config = dict(
    num_hidden_layers=14,
    hidden_size=512,
    n_experts=40,
    experts_per_token=4,
    d_expert=144,
    d_shared_expert=0,
    hidden_act='clamped_swiglu',
    moe_layers=[0, 1, 2, 3, 4, 5, 6, 7, 8, 9, 10, 11, 12, 13],
    router_score='sigmoid',
    normalize_top_k=True,
    routed_scale=2.0,
    balance_loss=0.000981,
    balance_bias=True,
    init_std_router=0.0147,
    lr_router=0.000141,
    num_attention_heads=6,
    num_key_value_heads=2,
    head_dim=128,
    vocab_size=50257,
    norm='rmsnorm',
    norm_place='pre',
    norm_eps=1e-05,
    positions='rope',
    rope_theta=10000.0,
    rope_fraction=1.0,
    qk_norm=False,
    attn_scale=0.0884,
    tie_word_embeddings=False,
    parallel_block=False,
    init='uniform',
    init_std_qkv=0.0513,
    init_std_o=0.0,
    init_std_up=0.0513,
    init_std_down=0.0,
    optimizer='ademamix',
    learning_rate=0.000119,
    beta1=0.9,
    weight_decay=0.71,
    lr_head=0.00337,
    max_grad_norm=1.0,
    warmup_steps=233,
    schedule='wsd',
    decay_fraction=0.888,
    decay_shape='linear',
    final_lr_fraction=0.1,
    batch_tokens=[32768, 65536, 98304],
    max_seq_len=1024,
    doc_mask=False,
    train_tokens=1156000000,
    max_steps=19651,
    dataset='wikipedia_en',
)
Below are experts of layer 8 (counted from 0) of a mixture-of-experts language model. Rows are named router (the router's row for the expert), down (a neuron's output weights, with its number) and show model dimensions 320-383. Each number is 200 + 40 x the weight over its row's rms, rounded and kept within 0 to 999.
After each expert's rows: "comes before" lists some tokens at least twice as common just after its tokens as in all text. This comes from a sample of Wikipedia text that the model never trained on. Tokens count by the router's weight.

# expert 30
router,171,184,261,201,240,204,249,237,176,211,214,204,207,182,194,220,210,139,163,160,190,113,199,168,194,160,213,203,221,206,212,241,210,172,174,200,260,181,186,273,207,218,167,131,256,198,273,293,250,198,157,202,162,124,107,200,205,129,194,220,166,186,162,186
down0,142,170,180,211,147,270,247,188,155,190,176,202,202,255,261,167,198,188,155,215,226,195,163,134,162,215,175,192,208,174,132,244,202,132,213,191,218,143,330,212,163,275,252,202,187,230,217,121,193,212,189,141,161,231,158,158,235,206,190,237,241,160,221,155
down1,204,191,219,188,195,187,174,163,189,80,195,215,216,219,190,105,171,202,134,202,231,267,232,198,195,110,223,238,217,139,220,203,296,272,241,183,173,220,162,154,197,172,265,145,204,246,109,167,181,227,245,199,209,254,154,193,155,205,207,295,182,126,230,242
down2,156,122,248,197,274,148,202,223,190,173,182,156,188,186,187,212,175,211,212,246,163,151,159,235,172,212,177,270,222,199,284,198,174,142,174,245,132,234,215,224,237,260,257,153,143,235,232,280,250,169,215,105,190,198,132,189,237,150,158,239,178,246,160,191
down3,169,235,173,261,203,204,215,204,152,173,239,151,178,246,163,98,163,221,174,218,177,172,108,201,174,176,122,175,197,202,151,133,164,154,263,184,158,199,205,189,236,268,177,123,248,211,155,144,162,200,195,192,156,193,128,189,196,243,224,197,210,211,201,199
comes before: "\n", " The", " He", " In", " he", " It"

# expert 35
router,217,265,222,257,185,190,254,226,154,234,258,158,225,155,192,203,275,126,216,217,162,195,193,152,223,200,128,207,131,236,215,207,174,195,157,191,158,151,153,311,208,206,204,146,199,197,358,282,271,207,174,199,218,185,129,207,213,212,122,199,170,210,145,204
down0,243,199,192,173,215,182,155,230,191,280,181,170,135,152,190,202,152,212,194,311,173,233,164,273,258,231,224,177,239,104,239,158,134,194,285,192,235,238,161,188,234,187,232,197,181,197,253,150,215,193,175,213,229,195,212,225,207,167,249,178,249,210,249,203
down1,177,218,212,196,197,158,165,120,148,195,214,160,185,128,225,128,142,195,188,241,151,182,150,190,210,187,169,235,173,208,237,147,178,137,256,225,152,126,218,203,214,227,168,267,202,177,201,192,159,168,180,170,202,191,240,177,190,238,206,141,276,305,192,288
down2,172,219,124,197,148,239,185,186,223,225,267,198,179,162,162,135,185,221,145,109,223,193,167,271,224,173,168,224,174,226,216,167,137,238,217,222,142,154,234,217,229,198,205,186,138,233,183,154,198,188,265,87,206,207,219,261,202,205,124,221,254,236,193,204
down3,175,237,174,144,212,207,180,246,243,227,256,230,206,220,166,246,273,217,131,232,136,169,179,220,214,245,219,178,180,278,236,190,229,136,127,215,205,195,182,158,170,135,137,204,158,218,213,264,232,256,213,250,269,153,212,246,222,171,222,198,148,223,260,185
comes before: " |", " ", " 0", " 1", " 2", " 3"

# expert 5
router,191,211,250,276,179,168,237,252,176,220,199,226,159,193,160,221,240,180,211,160,154,161,206,206,235,147,172,187,214,278,185,227,227,204,162,234,226,164,170,312,169,214,138,165,147,223,291,168,198,218,93,219,185,129,161,269,228,150,165,200,120,192,172,217
down0,103,236,233,281,156,165,190,185,99,210,180,222,157,233,260,210,201,298,268,199,284,138,250,229,180,180,189,292,162,202,186,195,217,247,236,175,218,176,216,187,140,253,171,220,213,177,211,103,203,191,146,202,195,282,211,216,159,205,174,206,278,220,214,173
down1,200,157,203,195,239,148,204,226,185,242,139,183,194,201,257,212,150,202,190,216,236,206,257,199,178,179,203,169,221,190,164,179,175,199,172,230,192,216,219,236,232,205,271,119,180,165,198,196,134,175,219,223,169,168,267,146,207,233,215,195,192,167,175,236
down2,192,268,185,212,235,263,187,254,210,207,208,269,243,144,246,156,170,244,188,206,198,202,161,219,154,175,220,164,234,219,211,157,215,255,242,170,219,151,207,168,194,250,172,100,171,185,232,206,260,194,216,229,191,260,238,266,249,167,176,124,138,149,164,221
down3,200,166,203,229,194,205,115,184,236,153,183,200,132,203,183,218,188,241,224,241,173,211,230,227,204,262,194,172,223,239,134,165,184,180,215,190,218,249,209,212,169,252,203,188,154,189,176,241,210,200,223,273,190,145,194,211,193,185,175,180,137,242,179,241
comes before: "\n", "|", " ", " 0", " —", " 2"

# expert 19
router,216,211,182,216,232,251,271,260,222,227,230,221,170,146,161,194,219,138,249,111,164,176,189,171,262,183,265,187,211,169,278,245,152,222,136,165,242,225,231,273,143,183,202,133,192,162,279,227,269,220,211,199,204,154,130,175,213,185,174,226,154,233,124,180
down0,222,249,204,246,255,213,169,256,217,198,184,211,156,213,189,201,216,178,208,154,224,151,225,220,222,235,164,231,240,200,126,148,243,142,286,191,261,198,155,232,260,187,250,198,242,227,125,157,186,206,279,204,131,217,223,182,187,182,219,283,185,125,175,288
down1,180,172,220,214,187,170,142,168,166,253,149,163,258,216,176,175,129,281,210,186,205,202,205,259,209,190,190,172,187,269,202,229,248,216,240,198,209,156,151,186,152,175,108,214,198,207,194,171,223,203,170,290,231,159,181,286,242,263,152,173,137,192,214,160
down2,213,202,249,137,144,289,212,235,185,176,262,267,189,180,245,205,234,248,111,179,225,179,217,158,193,266,175,184,251,164,219,227,172,148,220,236,121,229,147,253,308,217,198,235,196,205,220,172,226,185,191,195,233,238,155,143,231,166,218,212,239,191,284,169
down3,243,263,245,253,164,164,275,224,219,195,191,204,155,306,214,243,186,140,256,169,166,223,207,148,251,232,130,155,152,266,222,246,223,162,155,216,209,143,166,181,236,256,242,141,176,210,132,184,152,145,147,182,145,169,278,193,88,206,173,150,175,122,124,235
comes before: " the", " a", " to", " his", " that", " her"

# expert 1
router,162,182,261,191,186,176,244,199,186,212,232,235,199,189,208,229,298,124,197,190,199,171,205,143,210,156,124,214,156,234,278,223,190,174,179,161,280,208,199,306,202,207,195,190,182,230,314,228,246,201,199,234,221,212,109,252,276,227,173,174,168,210,187,207
down0,210,182,235,139,245,167,251,263,194,149,210,216,177,208,224,236,242,220,166,259,224,256,171,192,201,207,179,227,216,212,246,208,194,178,181,215,172,284,154,193,199,190,266,203,214,231,120,199,264,169,274,215,215,124,209,249,255,156,222,276,199,198,164,185
down1,235,254,169,246,290,167,222,193,175,199,240,172,194,244,198,220,194,193,233,221,147,255,207,138,175,191,293,172,137,167,206,137,234,120,240,126,258,207,148,144,247,172,150,151,181,163,103,151,166,223,223,139,190,239,179,164,238,191,179,243,200,232,221,141
down2,166,205,184,183,225,219,279,206,191,202,297,177,258,201,184,183,231,266,255,183,217,249,229,209,198,254,199,206,229,156,156,151,133,233,223,201,163,294,246,198,149,219,281,146,215,181,213,227,203,159,283,241,171,302,202,222,167,149,222,201,143,237,197,280
down3,221,255,247,163,170,156,126,177,217,207,220,163,242,250,111,234,216,191,172,197,250,204,171,145,224,153,148,183,235,266,163,186,152,171,185,216,180,211,228,188,209,227,122,210,202,256,255,183,155,216,233,186,179,217,136,186,209,244,195,200,220,219,198,195
comes before: " |", ":", "=", " by:", " 1", " 3"

# expert 20
router,164,173,320,236,206,212,260,266,153,196,268,178,173,185,171,214,237,123,177,223,118,200,256,136,163,157,185,233,144,254,239,268,194,158,189,261,210,140,189,237,211,220,133,214,180,230,265,194,252,192,155,185,223,183,115,233,202,225,180,151,196,195,194,153
down0,221,164,197,168,273,127,187,120,173,195,197,200,157,187,147,268,254,204,154,145,261,109,275,207,161,240,205,179,147,171,168,258,211,193,220,183,161,181,228,140,194,253,180,201,188,219,208,151,123,245,191,158,167,249,211,187,154,214,200,193,163,192,201,173
down1,215,201,212,123,184,206,171,179,169,140,232,196,129,149,183,192,168,158,219,180,216,213,136,205,169,147,84,232,256,221,193,197,171,170,165,141,185,225,272,244,180,176,236,288,128,207,201,151,220,238,201,180,151,208,228,162,182,201,231,133,169,248,232,228
down2,195,179,240,196,194,197,193,222,196,213,267,216,190,199,217,149,185,205,167,220,198,220,245,176,242,152,218,216,175,164,197,164,234,239,188,200,226,218,171,173,181,185,202,216,293,82,213,201,288,171,170,229,215,259,175,215,128,212,187,240,226,222,219,131
down3,241,214,213,206,167,228,178,139,162,151,238,155,142,299,237,166,215,218,224,203,136,224,190,139,251,211,185,185,198,244,173,239,245,200,213,136,136,145,234,248,204,191,213,232,271,192,233,155,185,193,138,262,125,245,194,247,192,194,157,227,221,226,151,259
comes before: " |", " the", " a", " which", " well", " an"

# expert 25
router,258,202,264,205,167,189,284,188,171,225,194,212,204,173,190,237,253,155,214,138,185,158,232,145,182,198,116,220,189,262,204,154,180,178,252,230,254,175,213,272,149,176,222,202,178,222,287,235,235,229,161,208,209,176,90,242,203,247,144,218,157,149,193,220
down0,193,152,250,236,227,189,219,159,236,178,226,256,154,227,244,224,222,151,182,181,178,111,290,178,159,152,283,187,191,216,273,181,256,186,184,250,175,207,227,209,171,180,206,167,165,166,254,222,155,205,235,205,257,181,223,158,243,167,165,223,176,201,174,225
down1,182,181,177,171,164,215,217,177,236,272,216,210,197,189,193,231,189,245,199,196,208,279,212,129,180,170,102,176,210,240,143,164,193,193,226,174,203,206,245,293,183,218,239,167,195,232,156,176,78,222,249,238,155,205,200,180,197,252,227,204,208,238,183,206
down2,199,191,159,220,119,184,183,166,184,186,200,179,192,204,177,219,139,223,212,190,136,185,162,256,188,142,202,163,189,229,160,127,219,192,190,153,201,190,159,172,198,166,219,159,160,188,194,175,132,143,204,199,204,205,245,214,232,205,166,245,282,153,202,234
down3,190,209,209,208,191,201,140,212,236,199,204,193,204,190,273,219,183,187,200,176,230,215,229,194,160,190,168,156,206,255,137,244,150,208,197,212,158,158,194,198,190,300,215,177,141,182,177,171,194,148,177,223,214,138,202,201,214,202,171,256,180,204,205,137
comes before: "-", "\n", "|", " ", "=", " by:"

# expert 4
router,197,188,231,73,190,212,220,192,172,234,254,200,199,195,201,195,206,86,172,164,151,175,254,196,242,136,216,211,207,216,229,226,162,139,193,246,215,157,191,232,192,197,218,128,173,224,276,256,270,179,166,208,208,146,111,206,229,208,179,172,174,209,186,169
down0,192,239,230,147,237,137,112,235,125,72,210,189,117,222,246,236,247,249,171,155,196,142,157,156,244,196,240,117,248,208,153,149,210,204,222,253,216,197,186,262,197,148,233,140,223,109,194,179,251,182,227,272,192,218,206,145,182,218,205,201,161,207,156,135
down1,213,210,241,294,209,162,189,167,182,229,191,184,221,116,128,233,161,203,223,272,260,142,231,162,205,300,226,129,269,236,193,137,137,247,199,174,233,258,153,321,181,274,205,169,229,190,224,126,225,167,177,206,239,230,220,266,248,140,261,168,187,160,172,203
down2,102,214,212,238,234,167,199,208,185,215,129,193,152,164,145,173,168,146,228,231,228,127,219,181,167,210,132,217,208,277,218,162,190,198,243,136,180,233,271,228,196,252,176,165,159,212,275,206,206,226,198,125,140,167,196,147,164,214,218,257,169,179,182,233
down3,242,225,228,184,214,172,165,217,264,155,230,221,215,143,228,184,189,242,162,142,182,157,224,178,205,171,200,203,202,192,216,126,156,116,249,267,202,190,151,178,200,139,295,181,266,204,195,223,194,173,272,190,265,169,172,197,216,191,188,255,165,249,175,200
comes before: " the", " a", " his", " their", " its", " this"

# expert 39
router,214,191,229,210,187,103,269,175,226,177,212,253,233,195,213,178,245,148,158,165,145,124,235,146,290,184,146,261,234,261,223,169,188,157,227,204,269,165,171,214,203,261,227,153,184,243,200,259,231,234,168,131,212,234,129,268,186,202,206,207,170,200,144,198
down0,199,206,146,228,179,256,162,234,184,222,162,160,290,187,221,167,193,153,187,222,183,170,192,191,222,120,171,161,197,217,163,207,150,233,175,153,180,130,173,108,190,181,206,226,234,194,170,222,206,265,187,220,161,172,241,173,201,188,251,175,244,164,282,219
down1,172,220,161,252,160,260,202,228,178,199,238,121,170,222,235,241,191,248,203,149,225,167,194,259,246,156,172,55,237,272,137,238,269,165,130,257,158,243,172,224,215,282,187,237,209,212,155,200,173,147,186,233,102,185,193,149,145,233,149,256,232,229,160,203
down2,130,226,210,178,234,186,159,277,194,213,220,127,281,212,263,176,149,147,189,199,206,248,245,123,235,173,189,251,186,222,195,201,192,117,245,228,246,190,155,267,237,253,159,223,216,171,176,233,238,176,147,171,258,174,224,231,191,233,213,224,156,175,193,267
down3,219,238,210,185,215,228,146,204,182,223,198,262,230,204,238,266,187,157,209,270,139,233,162,138,243,223,206,187,197,116,229,210,267,302,184,137,210,168,255,189,192,179,208,194,165,179,366,178,208,207,152,238,136,225,246,163,236,153,204,190,207,193,179,172
comes before: "\n", "-", "|", "The", " The", "=="

# expert 11
router,168,241,243,204,207,184,269,232,176,254,229,209,231,212,215,211,224,136,194,185,201,208,180,181,215,135,173,228,211,199,159,239,214,213,149,197,240,178,204,226,204,145,223,175,152,203,307,234,193,244,169,159,180,157,153,219,180,203,215,174,148,207,149,199
down0,190,229,92,213,155,189,204,183,205,227,232,219,245,150,260,255,190,134,140,210,153,201,225,142,174,179,94,190,197,222,201,132,194,242,226,104,151,222,171,259,167,269,143,179,179,127,168,195,136,159,193,166,142,221,241,230,218,204,227,174,220,199,213,165
down1,158,136,206,168,243,237,211,251,205,170,190,150,217,209,192,245,186,181,282,196,193,202,179,223,185,147,215,191,178,168,193,186,157,178,264,280,263,204,198,175,210,225,190,177,180,221,154,203,191,215,215,212,220,278,183,202,264,163,224,232,189,230,143,208
down2,164,153,224,156,205,156,277,228,259,189,190,111,186,228,130,117,214,157,208,242,202,235,160,205,131,176,214,158,164,186,228,243,196,229,203,171,246,200,170,203,209,229,172,258,189,209,160,200,179,135,233,110,170,178,268,217,170,198,176,242,164,240,222,140
down3,159,159,217,171,174,235,173,189,222,167,267,201,187,176,166,215,267,250,172,223,167,236,127,232,211,189,115,178,150,218,202,187,200,192,222,204,158,254,123,210,185,197,215,210,312,183,164,173,162,224,271,153,215,131,193,253,265,185,168,171,181,255,251,193
comes before: " |", "|", " 0", ";", ");", ".1"

# expert 15
router,181,212,289,188,181,199,268,240,182,200,270,211,239,213,228,115,219,133,173,183,164,194,190,171,195,176,151,214,214,190,187,195,212,165,205,211,208,162,168,248,249,280,211,147,194,180,286,279,211,161,183,229,176,211,107,266,198,302,250,221,87,166,174,139
down0,124,156,261,166,152,222,184,256,147,248,199,164,207,233,235,209,168,236,139,160,192,135,244,225,196,159,224,240,237,196,173,194,209,227,229,234,125,211,213,196,293,256,219,195,175,195,178,129,193,214,137,159,214,259,227,224,218,157,176,221,244,152,225,161
down1,200,246,187,248,245,194,172,205,251,196,188,157,203,167,191,246,228,287,204,207,183,234,161,162,137,199,137,211,174,133,271,150,172,194,174,238,256,256,255,197,153,162,165,145,120,221,152,209,196,149,199,168,182,206,202,192,197,179,228,190,180,248,241,255
down2,164,254,177,231,210,197,202,142,242,186,208,221,184,213,197,214,252,211,149,188,213,268,183,218,206,167,200,202,216,206,207,197,212,215,161,278,200,177,147,196,186,228,261,179,165,247,124,212,111,181,185,256,193,169,224,174,248,239,206,190,202,180,309,181
down3,283,177,226,212,178,293,117,230,228,219,193,258,234,180,202,205,205,252,250,161,211,116,185,203,181,195,245,179,180,216,226,224,254,311,219,205,207,215,263,243,142,242,164,171,172,222,161,209,204,305,260,181,219,257,184,167,230,215,198,211,187,217,267,169
comes before: "\n", "The", "In", "|", "===", "=="

# expert 3
router,186,154,256,302,217,177,208,267,109,236,197,206,175,166,191,185,276,140,191,176,199,148,174,181,225,270,198,203,176,254,173,216,148,148,208,192,317,177,248,238,222,180,186,156,195,192,256,236,214,244,164,186,182,198,99,205,200,146,180,138,137,205,164,250
down0,215,160,194,173,194,209,172,165,156,249,217,188,212,182,201,265,201,237,214,213,207,186,254,252,153,147,187,222,273,193,149,188,194,184,203,176,191,194,236,156,227,231,193,188,166,190,184,224,224,185,186,160,175,160,208,123,193,239,176,173,215,209,161,125
down1,190,242,197,170,131,216,151,177,176,154,171,152,189,208,84,208,229,136,189,263,176,189,227,200,204,221,184,216,169,216,209,158,232,162,151,226,193,254,205,206,238,222,278,201,218,159,208,215,170,137,126,354,92,198,207,219,217,186,219,165,188,201,169,252
down2,171,185,259,186,251,150,217,190,247,176,151,181,242,181,184,147,239,195,246,209,175,232,199,239,250,239,175,331,152,246,277,198,191,172,182,98,244,168,147,196,213,245,190,185,183,212,227,120,237,191,198,167,229,184,134,172,211,112,193,206,238,223,224,187
down3,163,157,213,205,109,221,199,177,195,185,239,253,219,201,190,182,232,251,198,239,196,241,200,240,250,149,230,204,230,203,240,268,205,205,205,194,92,196,283,163,159,199,198,181,255,120,258,145,219,229,218,229,225,198,215,242,185,188,218,208,246,220,280,186
comes before: " of", " to", " was", " a", " in", " that"

# expert 10
router,178,208,278,236,186,193,223,212,121,278,171,163,214,253,178,167,202,212,220,236,161,185,257,203,180,185,232,201,213,238,142,264,194,164,200,181,257,178,174,259,272,183,137,165,231,221,212,213,187,178,124,184,163,188,132,249,244,243,169,209,153,227,151,256
down0,272,198,247,210,203,198,212,167,220,199,249,192,185,218,200,211,252,132,196,169,214,172,196,202,233,252,171,193,230,253,148,222,208,142,212,222,140,173,254,178,158,111,238,239,162,217,236,225,204,218,202,177,163,203,169,207,210,181,225,227,196,208,202,204
down1,204,123,196,216,237,122,178,157,131,218,231,221,200,158,191,132,218,166,174,222,143,211,170,230,158,208,132,223,164,210,203,183,244,227,198,229,234,173,233,266,170,275,147,187,237,229,148,177,162,231,212,231,148,227,191,197,202,159,244,173,123,137,218,247
down2,241,229,186,136,200,237,235,191,205,200,217,227,220,174,203,147,155,169,179,231,145,178,253,247,209,195,211,278,338,151,225,191,213,211,149,245,86,195,256,121,243,256,244,233,191,279,190,202,164,214,259,193,140,149,285,205,205,225,218,212,262,180,239,208
down3,293,167,178,213,183,272,191,155,244,123,150,174,213,201,127,190,217,180,283,149,133,243,201,199,223,231,133,192,238,181,229,186,183,198,168,192,189,200,192,169,167,282,180,115,149,205,304,234,253,228,160,224,265,299,172,239,202,202,203,286,198,167,170,153
comes before: " of", " and", " in", " for", " to", " with"

# expert 0
router,179,184,239,258,156,162,268,210,180,237,187,191,204,147,235,204,238,150,211,229,160,99,182,151,238,269,185,181,226,224,176,207,120,173,225,179,228,152,239,254,187,236,203,215,145,202,235,247,189,278,159,151,172,181,120,205,201,177,200,140,150,159,210,151
down0,186,227,179,220,223,146,190,246,208,208,141,225,168,130,91,270,200,140,164,185,215,208,169,240,221,161,201,268,169,267,187,101,154,122,216,167,206,114,192,195,187,206,226,240,173,250,155,208,198,165,267,147,129,235,185,194,253,199,221,148,193,266,222,139
down1,350,216,226,239,220,184,280,242,208,230,220,232,208,219,131,201,231,247,192,178,189,214,187,165,176,162,230,186,137,215,142,250,233,162,175,230,135,224,204,214,232,200,229,203,245,233,226,170,140,150,172,250,222,231,183,299,245,165,184,153,186,231,177,154
down2,204,133,233,214,177,77,201,289,215,191,199,119,195,169,214,175,236,154,189,228,161,148,170,211,203,167,213,206,130,204,142,228,284,295,218,249,176,219,187,199,168,226,152,213,188,211,162,108,179,218,174,206,216,129,156,185,198,191,134,225,235,184,162,254
down3,201,227,155,166,166,139,280,206,243,173,202,193,158,288,150,216,177,213,187,200,262,200,137,172,164,152,218,119,228,222,206,217,191,158,237,210,229,162,220,186,285,124,259,170,219,225,258,196,194,158,226,202,183,211,167,216,200,187,188,116,180,228,137,222
comes before: " a", " the", " to", " as", " in", " been"

# expert 33
router,182,190,233,239,157,168,198,294,208,275,244,242,173,201,208,207,247,106,213,153,184,142,198,184,190,176,162,193,160,204,200,252,193,191,153,230,235,203,191,310,237,196,175,152,264,162,261,263,210,239,203,194,161,191,112,264,222,223,174,251,169,138,211,159
down0,202,239,177,316,232,140,211,190,172,168,251,170,147,113,255,131,157,243,136,168,210,182,125,174,174,251,210,145,218,202,235,250,145,252,141,219,181,162,193,142,276,232,228,188,250,161,211,202,172,230,239,119,212,165,229,169,202,237,175,139,176,133,245,212
down1,201,223,226,240,253,203,191,218,177,161,283,220,211,198,153,127,147,176,229,208,204,150,203,195,151,142,177,163,177,209,111,168,187,182,234,170,213,242,103,195,193,214,141,210,221,112,204,273,170,207,247,257,197,275,223,227,257,298,205,162,151,260,242,160
down2,232,283,198,151,186,252,242,212,203,225,170,140,184,169,206,169,187,191,174,245,151,188,165,185,223,263,194,155,210,211,165,194,238,209,193,136,193,250,262,168,187,247,186,165,184,279,91,201,161,139,215,151,163,125,243,233,227,191,200,201,220,190,168,249
down3,124,199,232,223,154,213,184,243,210,242,203,232,167,186,200,231,225,240,179,197,225,141,216,235,142,177,175,160,272,191,192,227,146,214,272,157,196,189,146,224,211,195,228,146,246,185,107,145,205,235,222,219,194,171,183,193,170,155,145,272,251,284,240,235
comes before: " |", " to", " in", " by", " as", " on"

# expert 34
router,149,147,268,215,154,167,257,268,170,206,205,221,233,224,185,176,231,170,166,201,211,167,229,105,226,178,95,255,173,214,157,249,231,220,127,214,178,188,213,293,220,202,196,168,183,240,265,199,224,170,191,225,152,148,168,240,185,166,147,203,181,237,171,203
down0,219,182,197,192,233,194,176,197,150,176,193,264,206,269,251,183,158,201,248,165,208,184,188,229,223,282,209,158,216,237,164,271,119,170,231,223,253,202,203,173,234,330,192,230,199,206,149,206,169,202,224,236,195,303,233,202,169,137,169,177,174,183,190,225
down1,166,149,235,214,161,204,229,146,177,265,175,210,209,220,190,219,169,262,220,200,200,178,238,239,298,139,146,217,178,203,124,136,210,253,249,213,166,185,215,267,147,280,198,233,181,206,268,203,211,201,178,112,199,174,186,167,263,232,235,262,275,223,217,176
down2,164,186,216,100,216,232,120,175,252,156,249,230,185,162,172,192,211,183,160,222,188,183,154,171,241,188,180,146,198,208,197,211,282,192,177,243,205,179,176,220,165,301,163,254,217,228,253,201,138,232,153,158,225,173,195,179,140,226,229,202,207,268,226,271
down3,268,111,167,205,227,317,199,165,243,207,200,227,206,197,190,221,139,235,227,157,181,156,212,148,210,181,196,192,246,243,171,177,223,186,139,181,177,197,171,158,264,196,221,241,241,200,182,235,100,152,195,175,174,174,228,181,201,130,235,211,176,210,187,195
comes before: "\n", " ", " ==", "==", "===", " %"

# expert 14
router,178,106,267,136,205,225,211,196,115,302,224,178,150,213,238,156,243,180,179,186,213,139,180,254,170,230,157,194,183,222,210,202,158,146,241,199,249,170,220,306,231,216,207,214,197,253,227,224,263,223,136,169,196,166,141,251,189,213,208,190,141,192,169,191
down0,163,192,187,227,223,150,288,194,211,296,255,251,192,227,174,200,152,183,254,211,145,210,165,221,187,150,205,179,159,240,261,223,236,212,265,198,208,191,177,207,180,224,192,100,133,174,260,243,161,251,180,235,147,193,245,144,161,225,165,207,246,151,176,204
down1,180,259,206,193,230,209,121,217,207,233,206,182,138,276,248,172,310,186,277,240,194,182,202,291,153,177,194,206,237,221,134,289,222,258,214,128,214,227,212,209,195,259,172,234,120,124,138,172,143,228,198,228,231,205,180,200,181,248,131,174,230,213,269,200
down2,245,268,218,227,139,241,289,196,238,94,164,155,163,214,154,258,130,182,214,195,137,179,218,233,252,210,203,204,203,205,155,198,196,240,181,191,242,230,201,188,251,136,226,208,226,251,219,250,249,212,242,187,312,240,183,199,199,229,129,223,244,248,165,171
down3,242,98,222,189,250,207,137,194,233,175,241,196,168,169,265,236,142,200,221,204,195,249,193,202,162,225,253,187,199,185,207,206,271,214,245,209,177,149,224,130,284,230,150,210,231,204,204,258,187,259,180,187,254,156,217,186,203,268,227,221,204,155,144,235
comes before: " of", " and", " in", " was", " to", "'s"

# expert 7
router,150,170,243,193,172,125,196,166,200,234,211,192,194,213,197,193,257,105,232,182,159,192,239,196,210,204,183,264,180,240,177,223,137,202,164,222,291,194,255,222,238,217,180,206,190,177,290,217,170,244,196,173,226,185,142,241,223,246,157,219,136,175,186,146
down0,225,225,141,199,251,233,195,182,236,212,209,177,69,168,157,285,206,161,213,239,130,223,217,302,216,201,212,160,234,131,236,247,174,179,207,179,171,118,172,183,184,208,218,235,182,210,215,197,274,238,129,244,161,200,179,239,177,213,208,229,232,179,136,169
down1,181,231,187,199,230,277,188,190,236,246,226,185,171,163,180,197,216,159,196,201,112,245,189,186,255,203,169,241,152,228,193,227,296,165,226,268,258,198,212,228,178,282,160,217,122,252,132,127,226,244,279,167,166,254,149,213,202,135,218,186,205,236,160,279
down2,218,186,210,138,201,205,141,193,171,220,160,181,201,154,173,178,182,273,238,181,202,226,186,257,246,203,214,235,261,172,137,160,201,192,247,163,179,188,248,167,187,118,286,232,239,196,234,176,172,207,231,266,219,186,191,143,240,240,225,204,250,175,184,256
down3,239,214,179,151,183,257,231,167,179,281,176,195,154,208,214,201,177,147,230,272,209,212,251,280,185,144,132,119,220,204,147,186,189,240,167,145,158,170,220,207,178,211,221,216,191,223,240,155,205,228,171,286,225,219,264,192,188,206,200,201,210,203,251,162
comes before: " |", " m", "8", "6", "4", "7"